Weights of a small mixture-of-experts language model, trained from scratch on English Wikipedia.
Size: 11 layers, width 128.
Experts: 64 experts in each of 10 layers, 8 picks a token, a softmax router.
Training: a variant of Adam for the experts, 637M tokens.
Below are experts of layer 6 (counted from 0) of a mixture-of-experts language model. Rows are named router (the router's row for the expert), up (a neuron's input weights, with its number) and show model dimensions 0-127. Each number is 50 + 15 x the weight over its row's rms, rounded and kept within 0 to 99.
After each expert's rows: a language model's description of what the expert responds to. This comes from a sample of Wikipedia text that the model never trained on.

# expert 48
router:39 60 21 54 44 34 48 78 58 71 86 55 49 45 22 50 44 38 32 83 61 74 55 49 40 47 53 34 40 41 65 61 36 56 55 68 59 49 57 08 43 42 34 33 52 67 64 53 32 39 48 53 59 56 74 50 47 62 67 17 42 82 46 54 43 76 50 69 53 62 61 22 55 44 43 39 24 54 23 74 84 57 52 56 55 62 41 30 41 38 58 62 64 52 46 55 31 58 54 51 60 74 57 50 55 50 50 64 33 25 11 73 51 51 59 66 40 53 61 57 38 55 38 69 26 40 54 39
up0:40 66 38 48 68 43 48 41 34 60 54 59 85 43 48 54 58 45 65 67 29 42 76 71 60 74 56 72 48 21 50 54 64 52 16 36 31 62 83 58 44 45 43 90 53 62 50 72 74 29 39 67 51 53 43 35 44 65 33 47 62 18 44 39 08 34 26 53 53 31 61 46 44 75 25 36 44 43 42 61 47 31 27 57 51 47 39 67 63 42 57 44 75 53 27 36 24 26 43 61 56 42 26 41 57 47 56 57 41 46 46 66 56 48 44 50 32 43 54 44 23 57 51 58 53 76 53 60
up1:54 52 36 65 56 55 52 64 62 75 46 28 50 59 00 44 51 20 47 44 31 60 41 49 68 59 35 41 56 55 46 44 74 66 57 63 46 39 52 47 71 37 56 26 43 52 83 54 41 58 42 65 19 66 41 41 28 29 49 56 54 38 74 52 23 37 26 41 52 60 35 27 24 46 60 38 59 65 50 49 44 49 55 47 57 61 68 50 70 57 45 71 73 50 56 00 35 79 57 55 52 49 50 51 30 40 30 60 66 63 58 65 27 24 40 61 50 58 52 57 36 59 60 76 68 73 46 39
up2:51 39 33 54 39 74 62 58 49 28 28 40 36 08 58 35 19 66 55 50 44 70 49 36 49 62 23 54 58 29 82 49 39 45 58 69 45 56 68 68 25 57 44 68 42 55 82 46 66 47 33 37 35 63 29 57 40 61 48 60 68 29 59 53 61 54 77 62 62 52 37 33 42 54 32 42 57 38 56 32 64 70 45 42 49 48 15 52 15 58 31 51 34 31 48 41 58 75 91 58 53 39 65 37 21 48 52 65 42 58 54 47 52 70 50 82 35 53 40 28 47 57 57 39 53 49 55 48
up3:61 33 59 61 55 31 47 59 55 51 66 38 36 63 56 63 55 30 53 67 43 44 37 46 55 63 47 51 57 38 51 46 32 42 49 54 75 47 60 50 24 44 58 66 47 26 19 69 54 22 35 50 60 70 57 53 32 65 55 54 42 52 56 22 46 73 30 45 59 42 58 52 41 51 44 79 64 33 19 57 44 55 24 80 27 70 72 60 40 48 49 08 37 58 31 62 53 34 65 43 48 55 57 73 55 29 49 88 46 64 55 31 51 90 54 26 78 41 43 39 81 32 50 47 51 44 74 48
up4:46 37 78 59 43 39 42 55 64 51 50 44 27 38 37 99 40 60 32 49 55 32 24 58 56 67 48 45 32 32 44 23 52 60 53 65 41 44 57 41 36 37 26 45 46 40 72 54 38 37 41 67 38 27 76 62 46 46 43 44 53 52 64 56 40 47 60 59 65 65 47 60 38 26 57 77 19 48 37 52 41 57 40 67 89 72 50 55 61 66 71 50 12 40 70 55 33 54 45 69 55 66 45 68 37 21 48 47 48 45 33 73 36 41 42 36 61 87 64 55 57 58 78 35 42 60 33 55
up5:44 41 41 65 94 61 73 52 44 37 41 27 61 20 42 50 47 58 42 55 67 62 37 60 28 52 33 46 79 39 56 54 53 35 64 41 26 26 50 55 63 52 54 47 35 37 56 62 29 43 57 70 37 34 34 54 54 32 25 71 67 61 65 55 61 54 54 28 60 50 58 68 49 44 35 42 38 48 48 55 62 52 39 57 49 47 80 49 20 45 80 57 38 65 44 07 63 26 75 72 48 46 57 30 29 36 35 67 87 46 35 66 42 63 57 44 91 45 44 42 49 55 46 49 65 48 60 57
up6:49 20 48 43 50 56 65 59 37 55 63 67 35 50 63 52 40 57 79 66 52 55 55 80 19 41 35 32 64 57 57 73 57 57 81 35 21 40 49 52 53 49 46 71 52 29 65 37 69 39 41 49 55 57 37 69 49 69 46 32 50 63 55 57 41 34 26 76 51 29 43 35 61 28 59 61 30 37 43 45 36 41 65 78 61 42 64 59 57 52 70 44 49 20 44 60 78 56 40 28 53 46 65 42 31 25 50 84 57 63 55 64 67 20 33 57 44 55 22 53 71 50 47 06 57 59 46 53
up7:82 41 56 30 75 87 45 52 50 35 39 62 63 69 46 72 25 57 41 32 64 61 53 05 55 33 62 43 59 59 68 43 53 43 60 66 75 25 44 50 34 41 51 29 57 69 72 18 57 79 71 62 34 45 36 51 35 52 62 62 50 39 37 53 37 50 50 35 48 28 65 47 53 52 99 46 30 41 43 51 38 65 46 60 50 70 83 60 62 61 57 46 49 37 34 52 43 44 24 46 61 49 44 62 34 53 33 31 56 57 49 63 59 44 42 54 53 75 37 39 36 57 39 54 46 40 46 67
It responds to: Last two digits of years after 19, as in 1903, 1990, full recent years like 2018, and numbers in table cells.

# expert 23
router:50 57 34 45 66 50 52 54 43 47 55 25 42 43 67 53 26 38 74 49 74 80 32 43 73 43 38 40 69 71 40 31 38 28 43 42 37 39 35 63 78 44 40 26 54 31 38 56 47 83 60 55 27 62 47 26 41 64 30 64 30 63 44 52 37 40 73 51 60 64 59 31 05 68 56 44 53 69 65 56 79 59 45 45 54 46 30 58 41 41 51 57 48 43 28 64 42 39 78 37 37 39 47 51 63 62 64 57 45 53 54 54 37 30 32 54 57 56 14 66 86 46 65 52 25 60 66 36
up1:46 56 47 33 40 70 53 55 19 63 42 74 63 42 70 68 55 23 35 88 50 29 53 65 49 62 52 91 58 58 34 57 69 45 39 38 51 76 35 45 41 61 60 30 76 54 57 40 59 60 70 43 57 66 60 58 31 56 43 43 55 25 39 62 62 69 70 48 45 54 39 36 55 53 75 20 48 52 31 65 24 41 26 47 76 66 37 71 44 40 86 44 82 33 52 38 37 32 36 49 63 32 62 52 53 40 48 49 38 65 40 27 57 43 49 33 43 22 61 33 52 41 57 51 37 30 42 48
up2:18 37 19 42 68 58 59 29 59 60 54 44 51 59 09 67 62 58 56 63 74 47 25 42 39 23 61 36 45 38 45 59 39 42 47 53 38 54 55 52 59 37 76 50 99 57 35 56 60 50 45 46 46 82 33 58 33 57 58 47 54 32 59 11 26 73 41 49 44 63 67 74 51 58 48 52 52 50 45 41 48 77 32 45 76 47 41 78 51 56 76 35 39 54 44 52 51 28 48 50 55 48 53 34 62 54 55 60 56 58 45 48 51 80 24 19 31 39 67 38 60 61 31 51 74 72 47 54
up3:40 67 42 50 35 74 49 58 38 70 57 70 41 46 52 62 34 60 31 48 67 57 44 53 26 39 53 43 62 45 43 45 39 44 79 46 53 39 73 41 50 83 26 44 63 64 55 53 45 38 43 45 54 33 88 80 66 55 29 90 50 50 57 54 62 34 64 49 32 84 46 42 43 64 39 36 06 38 41 52 46 25 01 52 48 69 74 51 63 57 58 46 45 29 26 52 53 51 31 45 46 27 46 59 41 47 82 46 49 44 70 72 60 53 38 72 50 47 43 44 45 59 30 38 51 40 43 58
up4:14 65 32 63 33 17 39 50 44 66 45 45 47 36 48 23 41 55 69 64 40 55 44 59 71 72 65 38 33 58 45 60 63 24 52 49 40 58 71 61 55 56 67 57 35 56 56 43 35 62 51 40 63 69 40 44 49 52 55 79 46 18 44 41 16 58 60 49 91 77 50 19 39 30 35 48 58 44 54 68 48 28 64 45 44 57 39 57 75 70 52 51 63 48 51 42 54 58 66 49 48 59 50 56 50 72 40 52 41 28 58 48 69 40 65 44 00 29 48 52 44 38 68 42 87 68 46 48
up5:53 54 59 52 37 34 33 37 45 51 64 53 71 51 26 59 45 43 60 42 43 37 56 50 44 52 53 45 65 34 57 34 31 51 70 40 62 63 37 57 22 70 40 72 52 57 43 28 67 55 43 34 20 24 43 73 47 69 22 71 25 39 36 45 61 44 63 56 37 57 30 48 45 43 71 52 65 55 37 67 91 52 68 74 61 73 70 72 49 92 53 73 53 23 51 38 54 42 46 60 81 55 48 28 31 35 48 24 75 39 53 30 50 56 63 54 19 40 61 50 37 60 42 48 47 69 39 68
up6:35 55 61 28 56 45 33 50 65 41 55 46 68 69 46 44 59 56 12 76 61 44 42 57 73 53 65 64 48 46 25 53 32 34 41 25 40 57 83 73 34 83 45 51 50 56 27 39 41 51 65 07 67 67 40 51 39 76 48 42 51 40 31 62 64 50 27 68 60 69 67 48 56 43 53 52 28 30 49 27 61 69 55 51 27 55 37 53 45 35 68 50 43 46 60 53 25 34 38 50 52 34 57 64 57 59 29 39 69 81 38 64 74 59 41 47 26 37 53 51 40 40 75 27 56 64 74 61
up7:48 59 23 59 44 74 64 68 41 74 68 32 43 42 75 52 79 53 38 64 48 42 74 57 18 46 64 43 49 41 61 40 55 39 36 33 61 59 69 33 70 74 35 45 71 56 57 60 62 41 60 35 40 37 71 39 63 45 56 44 44 15 52 46 70 38 34 69 10 51 55 35 61 47 76 28 55 31 65 54 46 59 40 89 42 56 73 40 67 55 61 61 60 55 55 28 39 27 37 55 60 31 52 45 79 19 21 28 57 45 59 47 48 47 39 38 32 40 52 59 60 43 55 46 30 44 51 65
up8:56 28 45 51 46 65 46 60 47 39 44 47 56 39 32 58 67 60 49 33 71 66 28 40 69 68 76 90 66 52 46 48 60 48 36 34 56 41 58 58 13 38 30 31 58 60 65 49 72 63 26 78 32 82 48 64 33 26 60 24 46 32 41 42 58 54 30 33 53 39 47 71 73 34 54 26 56 46 62 65 35 26 55 48 57 74 38 39 38 33 60 60 81 50 45 69 51 54 71 68 69 42 31 47 26 65 47 42 37 38 36 67 39 30 50 47 57 54 26 67 56 41 44 47 32 33 54 73
It responds to: Single vowels and short pieces inside names and rare words, often in tables or credit lists, such as Chuvash, Caruana, Labrador, Librarian, Squire.

# expert 29
router:59 36 54 42 59 77 46 37 44 36 29 66 26 53 44 65 81 50 26 43 35 40 41 61 79 42 23 58 69 46 51 07 63 70 82 52 45 58 69 65 25 48 30 63 35 59 59 59 53 55 81 23 43 65 61 59 38 38 45 61 35 34 36 57 45 36 79 52 36 17 64 54 53 43 57 48 47 63 75 47 55 25 65 60 65 40 70 53 44 42 50 54 42 28 69 34 37 52 44 69 43 55 57 41 45 47 41 34 71 41 65 48 72 55 43 50 43 77 40 68 54 16 40 33 45 53 58 73
up3:34 51 58 21 65 49 34 47 65 96 66 28 69 32 45 67 44 48 51 71 39 41 39 33 54 71 45 72 64 38 60 44 28 39 61 37 64 46 53 58 52 83 44 48 51 20 47 30 55 40 35 63 65 36 66 74 78 34 35 60 40 33 60 48 32 63 58 48 39 76 35 53 40 62 32 64 61 59 19 68 72 17 60 39 58 62 30 60 48 58 65 74 34 73 55 27 49 46 64 46 61 34 54 37 38 35 56 51 59 55 55 63 54 62 67 54 56 27 52 63 55 68 43 35 45 31 47 79
up4:47 24 47 57 34 38 73 34 57 41 63 61 44 44 39 35 42 33 53 57 62 53 51 62 55 63 58 88 47 31 55 52 58 55 70 75 25 21 38 53 19 57 58 45 55 42 55 69 46 44 40 52 34 16 32 76 57 46 47 51 72 37 61 57 36 58 68 59 57 55 54 45 67 43 47 52 40 51 59 73 56 73 57 13 40 51 45 77 53 98 38 55 27 41 42 67 26 52 50 49 41 28 34 61 55 62 37 56 35 57 14 27 45 76 29 62 40 44 43 48 47 51 38 37 69 50 72 77
up5:42 80 50 28 41 50 85 64 17 48 71 14 63 31 46 60 31 51 49 72 54 40 42 44 41 59 53 79 61 33 53 35 29 50 78 72 43 35 58 72 59 40 65 25 44 66 50 53 52 52 48 51 59 67 21 55 60 21 28 49 55 68 49 49 70 41 52 77 24 56 59 33 49 40 74 37 61 53 50 52 30 40 30 72 40 63 54 46 49 24 78 53 71 25 50 33 27 54 61 44 40 51 71 43 44 45 33 64 51 59 36 42 57 52 31 49 34 40 58 57 63 59 35 51 44 45 81 62
up6:64 44 48 78 62 61 23 58 38 79 52 62 33 37 60 58 49 54 35 46 63 99 59 55 41 38 27 71 61 28 82 71 70 49 63 65 32 52 34 33 28 38 64 59 46 43 31 60 57 66 56 51 37 50 58 26 30 52 64 62 69 45 40 65 31 39 40 43 39 66 51 61 50 48 54 35 57 48 33 58 47 61 49 64 46 72 52 54 49 05 75 49 27 43 23 52 42 48 44 64 79 43 53 46 79 45 39 41 68 88 65 55 48 30 49 28 51 62 28 44 55 49 66 49 62 54 35 42
up7:41 33 58 66 45 37 53 52 51 30 39 42 59 13 34 29 46 62 62 30 73 52 36 60 47 75 57 72 66 28 40 59 52 50 45 25 25 48 61 59 22 50 63 55 48 53 33 61 65 37 29 89 51 49 61 58 51 42 51 37 57 29 52 42 46 63 54 41 54 50 56 28 51 68 85 79 65 66 47 54 53 61 44 26 62 50 25 61 59 39 60 50 13 57 51 47 45 53 73 65 54 47 39 28 50 72 35 49 65 45 47 40 25 24 62 60 44 49 26 80 25 82 40 40 68 67 35 56
up8:09 34 69 65 33 45 71 61 57 54 52 34 75 58 81 43 65 69 37 90 61 28 47 41 64 47 49 40 66 42 46 51 45 61 54 42 62 56 70 57 50 60 56 40 40 56 42 37 60 52 57 56 59 59 20 42 58 56 49 55 34 61 71 44 29 50 52 40 60 43 58 20 65 55 81 54 41 48 51 46 50 44 43 70 28 62 53 59 71 49 45 51 38 40 48 44 43 37 81 55 90 31 37 42 48 23 37 45 26 37 55 71 68 45 25 40 24 34 17 61 67 33 40 38 60 41 61 83
up9:55 58 68 47 68 50 54 39 62 33 61 43 52 77 37 53 35 37 47 35 64 66 26 24 46 56 38 19 58 15 23 66 49 53 46 82 77 32 59 53 70 31 51 59 56 66 36 40 24 52 39 47 68 53 15 30 63 56 52 25 68 22 36 74 36 69 53 56 58 38 29 53 67 48 40 20 61 53 50 82 61 67 52 52 46 48 39 56 39 43 35 46 45 76 59 47 43 53 61 54 65 35 54 48 72 25 59 51 41 51 64 58 23 41 44 79 36 69 36 46 49 39 36 57 64 71 63 55
up10:45 39 57 58 44 50 61 42 56 43 37 30 37 42 67 47 54 53 30 39 66 87 36 27 62 26 27 39 28 36 69 65 57 34 59 59 50 71 68 44 36 83 42 59 40 35 61 52 64 39 49 60 41 39 57 53 75 57 38 72 66 34 22 49 38 48 58 47 66 57 48 75 36 38 48 57 41 19 47 59 55 67 43 59 69 61 30 25 38 75 62 43 59 37 34 65 70 37 61 29 47 47 69 34 56 30 41 48 45 70 62 66 68 69 63 43 44 32 47 29 65 67 53 53 61 55 00 60
It responds to: Hyphens, slashes, dashes, spaces and table pipes inside compounds, plus "per"/"Super" pieces, such as Second-in-Command, half-life, Invalid/blank, repertoire, Super GT.

# expert 59
router:68 43 39 54 24 45 39 42 77 65 82 46 34 43 77 73 19 52 78 03 35 57 68 35 45 47 53 82 37 55 70 62 41 24 69 34 47 32 60 22 56 31 53 63 47 55 57 55 52 63 56 57 62 17 94 63 71 59 37 38 63 68 31 46 56 57 62 51 39 41 60 65 54 26 48 39 47 35 53 73 48 36 40 28 63 70 45 50 47 53 37 61 53 57 60 58 55 35 52 55 60 55 42 42 46 30 52 38 64 63 67 78 47 39 37 36 49 41 30 60 53 41 74 41 56 51 56 49
up4:46 53 57 39 53 43 33 56 54 40 61 44 68 31 33 48 58 24 70 60 53 55 42 32 40 43 44 36 60 41 32 27 39 50 66 57 27 26 44 48 51 57 44 75 54 62 51 76 99 29 47 57 44 48 20 63 69 42 95 31 47 42 51 77 73 66 34 75 56 31 67 31 48 30 48 73 44 26 67 55 38 49 54 42 63 33 39 35 52 53 36 31 36 68 65 56 53 58 64 67 84 48 48 52 55 62 44 65 39 44 59 40 27 39 52 56 59 45 43 66 28 30 50 48 69 68 71 36
up5:48 53 75 68 55 46 60 68 51 32 21 50 63 62 44 40 67 42 22 42 56 53 64 68 46 37 70 58 64 40 76 49 55 51 41 53 68 76 36 51 73 43 47 66 12 44 56 60 67 66 35 47 47 46 38 44 38 20 52 46 46 57 35 73 59 65 68 71 53 32 44 27 45 58 41 23 25 35 86 57 44 39 54 55 31 64 41 54 50 37 61 58 52 58 42 38 60 59 46 41 45 58 70 56 50 77 25 41 20 60 57 58 37 76 45 72 30 64 14 17 28 41 59 73 40 44 59 37
up6:50 39 31 51 39 52 39 34 42 57 27 42 27 78 35 60 57 48 48 55 47 57 35 56 75 51 60 59 16 36 59 24 52 35 49 67 34 24 52 55 62 46 33 71 31 79 37 66 66 40 62 45 34 48 64 63 58 71 38 62 27 65 48 45 25 58 53 49 51 64 55 45 74 36 39 63 53 75 28 45 46 26 38 54 70 45 45 31 82 52 34 56 51 71 44 28 75 74 66 52 67 61 53 29 31 51 58 48 57 38 62 35 37 70 75 63 45 53 58 46 82 52 48 33 53 71 15 76
up7:32 45 49 39 57 44 62 76 49 73 48 46 52 37 52 58 72 43 59 69 47 23 54 66 57 68 45 67 52 41 23 52 55 33 69 40 58 30 46 63 41 74 50 37 49 40 50 23 33 30 59 47 54 61 59 54 49 59 59 36 55 45 61 27 34 73 56 88 50 69 46 48 71 49 47 27 23 99 58 38 33 58 51 50 69 59 16 31 60 66 51 64 37 22 23 21 69 51 17 63 42 40 40 62 74 63 31 53 39 42 54 47 58 42 47 44 59 60 63 55 46 41 52 28 68 50 50 31
up8:59 28 57 38 51 33 35 38 46 45 62 65 42 64 45 34 28 54 29 57 64 60 41 15 71 61 50 40 57 53 42 78 65 45 48 43 47 45 44 32 52 55 34 43 64 52 59 51 99 35 37 31 44 33 46 60 53 67 83 58 62 46 50 47 35 87 47 57 62 81 69 61 48 38 50 60 67 48 27 52 74 35 64 45 61 63 51 28 31 75 67 55 48 49 47 68 50 68 42 57 44 31 38 53 43 46 20 46 64 57 58 36 86 59 61 39 34 56 32 36 66 35 31 27 85 59 60 66
up9:62 43 55 33 53 65 67 67 28 57 51 91 49 35 29 39 59 46 49 59 69 67 16 42 58 52 29 30 39 32 56 62 47 59 73 68 29 36 49 59 33 76 48 24 84 54 35 62 90 59 65 40 27 39 47 35 64 60 42 57 59 75 79 47 57 37 71 49 52 50 70 35 48 32 42 35 39 58 56 53 51 44 27 53 46 65 56 23 39 68 48 62 48 39 70 73 49 51 46 61 85 28 53 47 56 34 51 57 42 33 41 54 58 24 14 45 30 70 42 43 49 47 54 52 44 42 47 39
up10:71 51 46 69 45 55 52 31 40 57 60 31 46 63 65 52 43 31 49 50 49 93 50 54 70 44 44 58 82 31 63 46 55 32 62 46 52 38 70 55 36 80 34 31 38 42 79 53 50 18 53 49 50 42 70 33 30 22 73 29 72 36 24 43 60 72 65 58 23 64 39 58 70 42 34 60 55 44 64 51 59 57 54 58 31 51 26 46 41 75 41 19 56 61 25 29 37 37 44 54 43 30 50 70 43 47 60 50 33 69 52 58 42 63 52 42 29 61 61 22 48 45 50 76 73 64 35 65
up11:75 50 68 19 46 72 48 65 47 52 15 47 52 43 61 44 58 66 73 48 71 59 51 62 42 49 61 71 64 47 62 70 33 57 47 44 45 48 44 54 42 88 54 34 57 47 53 45 75 58 50 22 49 47 64 60 44 49 35 54 39 02 56 78 89 44 56 81 55 28 46 14 64 39 52 41 36 45 58 54 55 26 44 57 47 49 36 66 45 38 78 51 29 45 55 51 48 34 27 50 28 17 35 57 57 47 52 59 17 75 50 45 62 34 46 46 52 44 48 67 37 46 36 39 65 36 54 62
It responds to: Prepositions "of", "in", "by", "for", "from" after verbs or nouns, plus sentence-opening In/After and f/c fragments, as in "as of 2025", "one of".

# expert 31
router:55 56 32 67 47 44 39 53 69 78 75 14 69 40 48 35 39 16 50 19 60 58 64 47 53 52 35 38 38 46 36 64 44 73 24 59 32 51 82 48 44 52 38 43 18 43 73 44 66 70 62 17 51 64 63 56 82 54 42 42 35 35 31 60 46 37 44 64 28 71 62 71 87 50 75 32 37 31 54 60 51 64 56 40 73 46 51 66 49 59 57 58 50 39 37 56 48 44 76 32 47 38 70 40 25 34 55 38 46 55 49 43 36 25 59 49 51 51 46 51 38 19 51 57 48 68 43 45
up8:38 70 35 50 79 36 72 43 56 58 62 69 36 34 66 73 67 45 23 27 58 47 37 70 72 45 29 62 39 59 61 27 53 58 64 37 52 48 54 36 34 66 40 39 58 65 72 54 53 41 30 50 73 56 52 51 26 45 40 37 52 51 52 68 59 60 82 47 81 65 56 49 39 31 53 39 52 67 49 45 68 47 35 32 52 52 78 55 56 27 26 64 55 32 37 35 73 54 32 51 51 31 42 68 65 35 11 37 55 39 56 80 44 35 28 58 41 66 38 53 73 19 67 39 64 44 75 39
up9:43 32 37 61 48 40 61 42 35 60 41 57 64 49 37 43 35 45 36 69 27 64 36 31 64 57 30 59 35 14 30 36 47 56 33 40 63 46 71 63 50 66 62 54 46 67 73 42 71 62 43 59 48 63 44 43 52 69 56 77 28 69 61 65 42 80 41 45 59 52 38 38 40 70 43 44 72 59 63 62 77 24 41 51 22 81 18 36 48 57 33 38 29 42 58 27 35 77 75 41 55 23 21 32 47 74 65 48 42 69 41 65 66 58 54 52 43 54 54 55 44 56 63 51 79 62 69 54
up10:49 41 76 73 48 36 34 53 39 41 49 40 74 44 26 30 54 51 91 40 41 96 45 31 43 60 44 57 67 46 39 46 40 40 67 57 48 70 19 46 54 58 53 35 28 56 21 44 58 43 79 56 28 39 38 34 67 47 10 38 69 40 39 57 76 42 48 51 52 25 51 48 58 50 53 38 39 30 75 57 44 64 68 48 56 61 45 30 38 28 36 36 44 48 46 57 62 57 51 74 89 48 36 79 53 69 52 61 65 57 26 52 54 40 65 39 79 40 30 63 54 51 48 56 50 44 48 59
up11:40 66 78 37 58 70 47 38 44 44 67 27 43 27 45 59 27 65 59 39 65 37 40 34 36 52 73 48 61 34 67 64 50 61 70 57 38 63 39 36 57 67 38 46 68 23 34 41 57 42 57 66 41 67 51 42 49 36 16 53 63 35 12 37 49 74 47 49 62 40 39 55 59 70 69 83 63 43 49 57 45 49 34 17 49 69 44 39 63 24 51 21 68 44 68 61 39 40 55 94 51 60 74 47 45 59 46 49 63 39 48 34 64 63 46 40 18 35 57 74 48 53 21 49 38 54 37 57
up12:27 55 62 66 42 70 51 42 37 39 39 63 38 35 45 41 66 69 71 63 56 64 46 35 58 62 43 43 23 17 27 69 48 59 54 53 40 34 41 61 75 62 60 68 76 41 37 68 66 41 62 54 44 43 60 46 49 49 33 53 73 25 48 34 72 53 46 68 57 50 42 70 79 57 32 39 48 36 11 43 72 22 51 59 41 67 41 62 37 37 44 53 67 31 45 63 69 50 52 53 85 53 16 52 42 42 44 40 48 58 70 63 74 68 65 20 63 31 57 27 30 48 26 34 30 56 47 59
up13:72 43 56 43 71 35 53 57 45 52 49 62 73 59 39 52 51 36 61 75 64 24 50 49 41 46 44 46 50 77 50 38 29 47 45 41 58 41 55 62 57 39 33 51 55 54 60 89 73 25 59 61 56 47 79 48 49 68 37 40 37 54 70 45 34 48 76 62 07 24 51 47 51 30 19 39 31 50 50 56 35 47 41 63 53 52 50 33 21 27 64 65 68 41 49 66 58 55 54 36 77 35 46 57 46 56 55 65 52 58 73 72 37 48 52 47 88 29 22 18 50 35 47 41 48 36 64 85
up14:31 51 47 44 79 57 77 60 30 33 52 66 57 45 40 66 60 48 29 57 52 68 47 57 62 54 45 34 57 34 64 41 58 57 58 19 77 36 68 59 43 46 50 44 68 63 40 19 39 31 28 71 58 32 60 42 44 26 44 54 60 40 28 61 33 63 35 55 61 46 56 38 41 51 29 28 62 60 35 57 13 42 58 74 58 76 64 68 59 69 68 54 40 63 61 52 50 47 39 63 62 20 33 43 32 37 51 23 40 59 65 58 40 42 44 39 46 79 31 69 74 62 45 17 68 59 76 68
up15:53 58 37 30 98 46 69 31 33 27 68 42 59 64 37 46 41 54 36 39 60 37 40 47 59 59 48 40 48 33 41 60 60 38 51 61 35 72 47 63 46 43 40 68 48 43 47 82 63 40 54 46 60 76 38 33 20 31 41 44 48 22 61 50 43 67 51 53 70 27 56 55 67 35 47 32 69 64 76 26 31 59 37 44 33 62 52 51 72 39 28 62 57 48 75 44 45 33 52 35 58 36 35 78 50 64 36 48 74 57 43 67 69 47 65 49 57 36 37 64 86 69 60 08 39 46 61 40
It responds to: Word-piece endings like und, and, end, ll, ff, mb, cc, especially sound after so-.

# expert 54
router:39 34 29 30 35 59 69 59 52 62 59 39 69 32 64 61 73 60 38 45 41 57 67 36 43 54 55 61 49 55 37 64 37 31 57 38 40 63 42 54 36 50 88 27 88 39 47 10 40 54 52 65 70 67 43 59 58 36 16 61 77 39 47 72 40 59 42 63 62 56 37 63 53 63 27 46 28 61 34 61 36 60 56 65 53 20 46 24 65 52 20 58 57 52 57 43 73 61 40 68 59 48 33 69 44 52 61 60 29 62 50 43 52 64 42 14 37 79 40 26 49 65 55 57 44 58 31 65
up16:44 63 52 46 61 43 66 58 54 40 35 48 91 56 57 52 54 60 49 51 42 41 45 38 69 59 58 69 71 33 32 40 46 64 36 73 57 65 16 43 37 99 34 59 59 36 49 50 50 54 48 46 38 14 35 80 59 62 33 65 60 44 62 47 56 38 39 44 40 39 56 70 53 63 55 40 64 45 40 60 54 44 55 53 52 35 45 55 33 43 56 37 25 55 59 39 39 45 59 04 54 24 53 26 47 49 35 75 35 42 44 25 67 60 62 52 86 63 57 48 42 64 58 25 92 33 32 51
up17:62 80 54 48 74 63 38 65 50 55 49 48 40 52 56 37 53 49 53 34 46 30 57 42 26 57 27 34 40 51 59 44 53 52 31 72 41 57 57 64 51 68 30 53 48 61 99 48 44 54 50 40 42 32 73 66 44 44 48 73 53 59 49 35 37 57 61 55 63 47 54 79 30 84 50 63 69 34 33 52 26 43 51 21 35 53 57 43 12 54 75 57 38 40 44 44 43 35 36 48 35 66 70 39 64 46 57 54 30 54 74 81 63 48 56 64 74 26 48 44 42 17 14 50 26 55 47 63
up18:62 52 80 66 71 83 28 22 39 62 66 45 28 42 14 39 43 45 65 50 60 54 28 38 50 59 07 54 52 53 36 63 62 54 74 73 30 50 38 63 36 59 41 48 63 50 56 50 57 69 40 18 75 70 52 39 59 40 69 50 46 80 52 40 38 67 59 38 30 45 48 62 36 63 46 36 67 46 56 59 80 70 46 54 37 53 30 56 30 71 24 49 46 22 30 55 38 45 33 56 73 35 59 49 58 51 61 58 44 34 53 61 14 70 46 54 35 38 58 52 54 31 27 56 50 44 43 55
up19:60 58 78 55 65 39 48 80 52 65 54 55 48 45 29 35 65 38 66 53 46 71 25 42 62 36 28 38 36 54 56 41 36 17 36 66 78 46 35 73 56 56 65 43 35 42 45 34 57 47 56 47 35 40 26 63 73 55 74 47 73 79 44 39 80 40 24 52 23 30 42 69 48 44 57 44 50 55 70 44 64 34 53 43 48 84 43 45 49 45 36 34 56 51 83 46 49 56 43 48 41 57 69 71 59 41 46 73 42 56 55 65 26 46 66 47 45 28 13 74 46 49 61 51 42 13 47 52
up20:56 30 73 40 32 55 40 58 43 60 47 55 68 40 70 41 48 29 58 44 35 62 66 37 49 70 56 73 47 30 41 53 54 46 64 54 46 58 77 53 52 63 62 57 48 52 41 48 49 14 60 47 38 33 19 47 69 45 44 24 41 31 47 35 81 49 35 42 44 55 72 26 68 53 63 30 47 43 71 44 45 53 51 08 68 41 30 42 39 84 56 13 32 32 54 51 53 49 90 62 65 39 44 78 30 43 38 63 35 67 55 49 73 23 28 58 58 54 44 60 57 38 35 62 61 64 54 39
up21:23 49 23 77 46 84 49 52 43 59 51 68 27 45 28 46 55 34 30 27 45 63 47 60 60 74 63 70 58 24 43 62 52 54 68 62 47 49 47 60 36 47 49 56 56 58 21 48 42 37 65 23 75 60 54 67 64 78 58 68 33 20 83 36 54 59 34 10 39 59 56 50 44 39 35 51 48 48 70 39 27 39 27 47 53 48 41 57 59 79 49 47 26 29 34 79 76 82 53 53 49 58 62 50 47 67 58 51 44 41 45 48 54 59 66 40 41 71 49 28 61 36 64 42 65 60 63 50
up22:69 48 72 46 46 56 20 33 73 54 39 58 62 42 31 87 38 65 54 57 48 87 47 41 36 48 40 40 55 38 55 29 23 61 63 61 34 21 71 53 28 51 37 53 46 39 55 24 86 56 31 43 42 32 56 50 34 70 84 75 53 66 53 40 26 49 42 29 44 43 43 68 40 45 44 39 54 51 42 73 44 37 34 36 43 60 41 45 64 45 57 47 49 62 54 57 46 73 54 66 73 35 67 38 52 39 64 71 47 60 75 82 47 54 64 52 39 46 63 55 29 47 66 54 71 07 53 39
up23:44 32 44 60 57 46 30 32 47 83 82 59 31 54 26 51 46 51 61 75 39 27 47 58 50 73 41 07 44 69 48 64 70 56 63 30 64 41 45 31 68 36 45 39 72 48 46 57 63 47 25 14 48 52 60 73 42 59 29 44 39 84 46 30 38 63 41 21 34 72 62 48 41 60 65 50 35 48 42 31 47 33 49 61 53 55 53 41 55 66 61 43 55 58 72 49 44 59 25 69 37 42 61 33 52 36 46 48 54 38 41 50 65 71 74 69 43 43 54 73 42 22 25 43 38 82 50 45
It responds to: Verb endings ing, ed, s, e completing a stem, such as giving, consisting, hosts, existed, with played, made.